{
  "n_experts": 192,
  "d_expert": 160,
  "moe_layers": [1, 3, 5, 7, 9],
  "routed_scale": 1.0,
  "balance_loss": 0.0181,
  "balance_bias": false,
  "init_std_router": 0.00746,
  "beta1": 0.95
}
Below are experts of layer 3 (counted from 0) of a mixture-of-experts language model. Rows are named router (the router's row for the expert), up (a neuron's input weights, with its number), down (a neuron's output weights, with its number) and show model dimensions 0-255. Each number is 128 + 24 x the weight over its row's rms, rounded and kept within 0 to 255. Numbers have three digits each.
After each expert's rows: "mostly gets" lists some tokens that are sent to it at least half of the time; "comes before" lists some tokens at least twice as common just after its tokens as in all text. This comes from a sample of Wikipedia text that the model never trained on. Tokens count by the router's weight.

# expert 0
router:100203071120117135103119097129197126096133124105116162151147106114111080127104151110076102105127117119104169153129110126116099120131102113149165135134106168129136138105150118163148113093097126162104127170149125104170108176141147081125162087120102129174117120097123092143157128142092119129166080112118152133137128134104145115096116114158151110112126089144175095106118137144125108163130156107106108153108139141131069119148143151128152103120087127163165146125158105109110165130114084136122082113145135196115146146171108138110137097140114139152151143150114116086126108172137112136124128150118097147137098166126127142143106163113147133130090158134111097113123150145113143130139158162144138137142153134102134115108119100109114130110091171104144110150119117154136142103120109
up0:114123161124138107132120122123114174147182140100120101120134105140102117096125171101094106097125093143167148168131132105125160145107175116138118133128106124113165135132166138139128117129116131126170085107075150112103097156112150152163151136136136112138112107132159125122155118127082094153159114136134115141096109119152128108118119096138109141145066109156141152133085122136101110131139095132134129157117153135127127136113110156115126153132080101127150160142123116147122152140137164139168131124127129190151102084187126131075112119077098129156162137109087126156110176155122166134151132124093141094136159105139122133079165181126103135117144151115104120105175122138116091148101135117163088152112094107111083129153129145119111165117123147130139094126119147130131145182058151
down0:132126132118135125150128066127165134170148143155109127128116146133163129168169128128103121174074109139108139167084127110089120137157143117113118143089167147076141124117161131122127108131136139169162146090095104117115124114115166091151100161140131127102138157130119114095068135172133107086075185118126120069148130104103098116121116145132167101137145147150122132117124120123067141139159106111156167143146102167138125131142126110159184118123108142120118145145122125128154111141110143113125128156159090151147106113145121112143128115105105175135163127120114112151130100137098113178106170145112124152109153116129103134126140136139116128129101134144102116163100132172109137135097137159121073138083103070136105141122139113156117124130135089070151132142130144150150136133102189
mostly gets: " In", "In", " until", " December", " July", " since"
comes before: " 19", " the", " 18", " 2015", " 2024", " 2012"

# expert 83
router:176148136115100085137114128122148133133149107107128154117134129136138094107083132132124140137110135122098139156138160149107126112098121112129122124125077157147093101099074112159104112092153163105160120116135106118169105117163119128136116087124101120158116144123080152149136118114112126104156132130156089148165156160110158145096113134144126102095126127168160160101130159147145139182141133137115139100135106149164115088175114160176178159163151139129126110104145142100132143126134086102077116127094114141130188141140108140125151112111158167139130150138197097073096131124093088145103114149142126124102076167123140112131094148097131122168124110155144114128178125132113125091131147140149151144158105131089139105137125115161132113103114169088139135168141108131159125157130111
up0:104107135143095128155080114151091157128153107082124104132113120118143117120105157087085139115170110136110124159140162138132124100103141117155092095108092080178091154098133133111121143145138157128087120176106110097128091153139163077113151109146160137099065111119112117120136090135169124112162116124141126105119088136120168150123127131129110111125131125148136158112119171135131144149149113158101140107120111164099076119095121119103106131152119159087161160116127157142148116130147136132109103100131173093144161186155136126153106121148134115140158126091147145156121111145148126098132124137115119167125098138110128149169134165145146119127130102200134128148106118155141111143109134145084152126158123128114188120105143161117155118097172159103138123151095091148171134141116163
down0:119143146159082155105094112091154170146115102124179148125105079133100107109131128083135090139131138157115121133149144132096162130098144160103141135120152157119142122117142157101136140148173097128169091119146164171122112110126109100161136145148131177124144105187136161109134128109153116160133105127139101134147121138099096129125127069133139147135152125129138102117173121094109160154137117137086127129142137137151151069162098177134112124120168088165105131144170084121101114098126132126134085124137121132066144129138133157129168108108131158099120108112152105109117130132124110151111172139162131111105127115170104100138131091146140079147068118147106099104093143111100119089149128103151108124124183131133126127125162089156112128134128144145104127160156157139121126111177123
mostly gets: " In", " in", "In", " trans"
comes before: " the", " 19", "it", "ition", " a", "c"

# expert 46
router:149168154146108107087106132118109103113149155138122106149164144102129099112146068143167130173132095177107102135108177112123131147133106165178135134101082169104089158093161176163142094124137141132129104157094118096085126140098094137096144129111151146111125105101092158141144125111115134104115123092145174087156156121087135161133149150148151198130123118138157159160100143126126121139160149089123126123143149125154090158151117132130119089095099100101134122120132097107140141165159151152135104120129143175148111114142111151151136148125132155164146132138140116131137158121130117133131127183116115116169140109139119170150123172133082096123136091124177127140136107129161137149094128114141137125135104095153172105186115145120120139105116116133133136131091128144103123109139165
up0:111149123134122146141136163146146140133118144106148149115129143172185097122155146135128093106063123099169088156125145119140149139121179100160141100157143135127136121095153089124117122134139133078152140142138096100146175144092129158105121133106141111128083102116132188100161107097125118137112126114129121112122125156096106092159108109129113099170134137103093114112170161126137130101094165116080150084130079106141128123162145118122138166093123074137079119098132150145124109145114098102116117149134102111134128144142147136137114145117111116146150173147130137110116129142116136113143162155156159137133128114124160145139092118161117142147147087148117153131078107136153130146162172160150090145098068128142115100177121124147119134124142130100101165057130103148163136148122163
down0:061155127136104117111128137161172147164119132114135093125119156103155119144156155140108123163101128136118145149120110127114116075094143099126102088144067115087111137138060124084110143141164110145147145139157120133134147104080128154150103176125095102116150132156111115158176095177071147095127088106121130116116116155097132136113135145138146095095139150118143110106159177151108157120125114116116145136125132134144063140130147112108131118138122133123126068154142114144139134141115117127121133106116107156136118130139115135112134164111149110157115153109151118120133154134111138156135124136135157070159153131132172153169141133105071115158157143117112142120150134116095119115107160105142127121133115128112122088142156145173092107088152147114200148131108140199138151144118116
mostly gets: " Pla", " Pri", " West", " Australia", " Russia", " Gra"
comes before: "n", "ce", " States", "ci", "ne", "ning"

# expert 13
router:116094122094127097111122121113113112101140144137113192115100138104098136121174122121116124118144142118191156102147165127112114147162147146146114128115147112094164109124152097134118156084104133092142129154142162150115156066147163126111115105146146115137142155109143122166121152112135177152129128133122139132180113132147111119120131124125113112145091121113076129169106098185089133123122091083120177141181122077132105163099104133106149148125111109118135110146135153133089126165138147087152119133116094130131102112126090157107096120152116104107153143125126150101104130152101102109076125156099117138097127104167122167081129121123143100132143172157107102173149115065127153103102118157135145132111140121141111195124130128076114124133110141105114147106132136148152163128135111
up0:158189116131076128150155112105157157119145157096105111127156144120125090109174135140106118116151129085086110157112152134109098129150150121135142161143112165128125122111129114113118169111157125119129159159128164153155106121137104110138119109109105097112052105118116150097163137090127087115086163152126128106161086152075122091128112113171141178151116136119101118072135143137126101146133123160126120178100141086142182129126139108119121158137087157124085125134121099107151146125127136122119147111117092117158147155135127141149115111166128094135121143145163172147096142107147157151115123096130155128123074100168137163120137129116125119145137168130108150136139101138114121109119123148168116103123129141106131118140107160111150159086145112121185147102125180119069109138153132
down0:109178116107118136115162132125142120152148129123154100122124196165172144101116086158132091115112158107127107127124131131135114124152133131126149154147114109117131170118070145131161117147135109111148183173127146150116148151103139169153125115133124133158150182122091139125121128111139119098155129132147157138121145156099153130091099115136169152062116122106122100121163145121163107151096155148102091158136119107098152117134127106144125141168111077187085123119131120108186149114144097101117117104099143161129126143109141118075112144126145113116113135145081134138151111144148128126088111080072147145127100130098114099129162147134113143074139147179135125110161154127087137127125108141111081123115125131125139099158120174148159124141134075113132124086135129097120134143099099
mostly gets: " success", " control", " role", " support", " development", "ception"
comes before: " of", "s", "ive", " to", ".", ","

# expert 110
router:095129103132168148146116079120088084174128102161134127126156155149154161128140145151145134125125140121150110144135156137147105104101080114087092149124149152125137109160121159100105145151159098102142131149137145133106112097165116134121126167134129108078106124163092130111135134115106119141121117106173131120155135108168128134139135166129131154151136170123134100081158115140117182127139111131149129097069144098109129077143130119126146098158140166099144144072169116100108163161129096121104153141117107122105096112092127113154148108118129134120131150121094150107076088133101149153153117148114154171143160129126103123105159141101096120110101148133136112130153134106145095098080136107094163130107168151153136144138114109133108131066142139056129102135141145106087158146108151
up0:138110157127100134181121115113118156098133167141104109149159070096141135152127132093084073091098141159126152123134140134179131118146146115120151098138114100111122156104145127108130135114105094101139135130123125128104174145171139116166130126119134116129128095153170157145131103123129149110133132134150136109091140122138140091141117061164132155130129158117135127117101111061154119141181123125102180106112118128136150141159122135163124117116106120059125125127131161129096127128139155122141165129139161130163108119146115127093137123190109141117112098154137172143114102123106133101137131118093115107135125116115118118149121105117089128118103082103124137132138125195115160125114140093124129170182145136078126123106158121120134129142081162151143078166160102166183086110114139
down0:140138109081157143115163161132096153145129138116163103102172078133125084118127118150129081157114134103121166138125089148126151098133173127135076112122086115142127163128140118071122086113115150152098077114124111133142103133134127140146142148083146130123150136132107075148114122170126102166082107129174166108138127127102167130115146151154144135125154155096137087061131153144158114136123184118143115115153119114125109084110171111122121165149099112164112117133125118112135113128129138144117090113142172191120143128161116123126123090137125115102128119110127138139126127089128102095131091110115110117113150142157102107147117086128102153124147111151125098158134161117158141130134140119152148155128090151144153153148142165138109176159159115137143113154129112147157062094156153
mostly gets: " II", "02", "01", "X", "12", "04"
comes before: " |", ",", ")", ".", "}", "-"

# expert 143
router:119117110122198112125092112143103118098162136154108136126158167106141126136109122155130094157115150115117182111102148131107172158146110113127132100136154104107167095097166091140108142081115145132138152100135108094137138110162130095157105158127150144131149167115144109139130126141157142129142119097133119116146127106107153125129110137140138135143141141123111130188117155173135148094112088129102119097144123155163171126099126161087157146127080111121157151115128116155106124182117183095113142143161146119147091114094126133119078137129103127131143102090110140164131084154088119107114133138134148109106115079183099145137127115102102087139141160115146098127119164092115130166107136122141135082119153144154128186080108134109185126129108139135090148100120122099118094149140097
up0:107131152143119140092103131151107098129160072153139154113156154124142140118123098136143172144123139116170126123144124138147141121145123077165120097143072149120127175094147135143157140094140154151133136118096130117118163143131110132175110152110142097116164143129113102099145125162137143102140144127103133154144096133155142111176062142095153128121161077122138089119110131120107131106153093097104115157120132179119137175120119117120126157111136147137153127141142089149098083115124139132169120144134137098127133141150114062128098155132153143134126101120090130169219116107148157108134126150124107108115141109138142119114114139116099142119073096149121144154186100096154095116131145102115109117103088109113160122110093108126149108099133079161122147159138136167111091155155139
down0:141122179131158193119153086114113112119153119148122128120140159090130121131129118147103121128118128132168151123133148142091148113143122133085133182126147156093134088163184094133129111150149158122125134103103119143107151080125154113102114149100123141099127144140094082146123097120146122093091152106140105156119135113160138165113145133153122130135127124130134102113128105177136124137141142133147112104106141159103153132117093105121125134093114095158128145173150147132100079106158141130146133081138120165079144089147114159133125131089145126176122094106124104099132120192093136127161140139055102164168106118108091124088105121118137156151153115181124113116143160168153143142095134102164086136160143100138126120151132098133136119114126108137167113105079138105145106124146086
mostly gets: " game", " series", " album", " city", " title", " school"
comes before: " of", "s", ".", ",", " was", " in"

# expert 191
router:147143139147116158120077107114107107079106134096155146115116143140120115113126149145095141129163092123159133133161087144151120138144141117086089132109152139103124109155144134170159137098155099124115127117171108133091137112153116151124178167114117133131114096142086134085112137093141163127149121118132104091102121101123165140128190141135134143142171172150124112124099124179127091149112108145137130160108122134130193133151134071160143141131111147115138148146128148092133121143140139140131157092101166084106128168105113109147188124111106114142132169153128084159112152088161138106121107117132155101143139131091113144093103107135091149133128085160118116138123108142146110089157142143135109128059106126139162131145158108124108133170120070118095110164132077149128122136132123
up0:121167093136151155147128144111133144163108110120117095125147089168098082119117121102163148157133141158105120107093074140149129156133109093127115122104110099179150147092089180091152136118147151153151116116174130102163152141154101114146120101145094184154131183138145096113115110166144106171164107127121117119173091141148141115154089129093102125139109095122100122101124083130098158142139111125123133123077150112150082134131118128161112130128116136128128118104124162104141123133154153097121131125150134092146090113123129186112133149076106149122134129093169128161132160125124114144139135111103141136100112124145162116154168140111160122129132133084115133150112131073115145102135122117131172091136131105120147112165167120152148134111179138131146117117135150117084091076145103
down0:198137111154152151083129160156116132100135141115102101131142128148168149121129102136109112122124147158150152139174101132171156163108161124154119097146110131103143118142099087137143133138135112099144097113142165102140113118137171075106087150115162161126117151163126181106118134110118136135131134139111090130126135127116085143121135153115147157128122145111099099138123087120139113151099120107088068131125134110104174157179138179106113141134158095047130094094150133128126113112091139106120103087111146161115116106120084112164136140119125143131132135094124134117159146106169117115176126138096149135142114121117095127126120160175108129130139114104120144190113184097113120109132134128159134134116151111132113094134096150174130121138140112173121119130089125162115111099154082
mostly gets: " million", "0,000", "000", "–0", "00", "–3"
comes before: " |", "°", "%", ".", ";", " m"

# expert 178
router:112113123116123091138104112136160127151152122172090128127120126071112109101154095163132117144142128100109173101151121089141133099121112151113121112103128184123163125067151141131145088169096137072104138085111147079147158157186133148134145169174143137118132117124147151124129127133161129126138132093100157120124101132090152122162094118113114148182133121139098166178136143113131118167154146134096091161127141123169115157127094128116144140140103095131143111170129141125097119138114092116146096131074122125114117121141095134153128132151092135140133095115138143155125099128107133124180124108121102119073131144150112130141133108186161118119160131152123088129142106082118151088156138120182147105114177100110108139166161139131140099127151107118127114131117164138139132168123148
up0:134108102096166151094166107124127132129148125125110134114066131132093091118126139107100125122163092062136155130118123150135106149112091098147098100172166080136123115116175156124143155186115148149143149112141136100156143191111143138105132137148153136124121123073122120150117142128123080082167104081127145164151150111134098143115101156147139146166117084119099141118128114122123130138139133097159202129170145136103139117109172137126129129097124161109156108127136124098138086130131126131109121100089083116095111147141128133106109161147128130102088125175102178104181082166119117139120141139132111123121131131141127107133152165120129117129109117182128131118140104143117088109130123132123127108153130116118150092137111153108150149142098136132194155129092111143108167119126117
down0:151089148143125136095162121145129125143158122173146107122122137172155142130117188133108140123111125093102151121170104156136142082092128065152146110114128125098081116132151125163095116125126147147140162099143162123140143117149077137179112132117115130165173089138163090091119149123126165135085125113133117142144163136134156132134126152101134164135132132122088154150126161098133108173088170115097153113116142125142139102117163099130090129144086137149163124157096108147163136160131098136133123123140090135133111129116136091097137163157085121114121132086147139137117130150130123159104120148116137148141108137175109085168101114096141106112130106182107133153087120135126099138156117134112122120122134081144141104121106145106129137144081157154153144110093125082101107077121182
mostly gets: "fu", " program", "mit", " collect", " Dr"
comes before: "ter", "s", "ted", "ive", "y", "hen"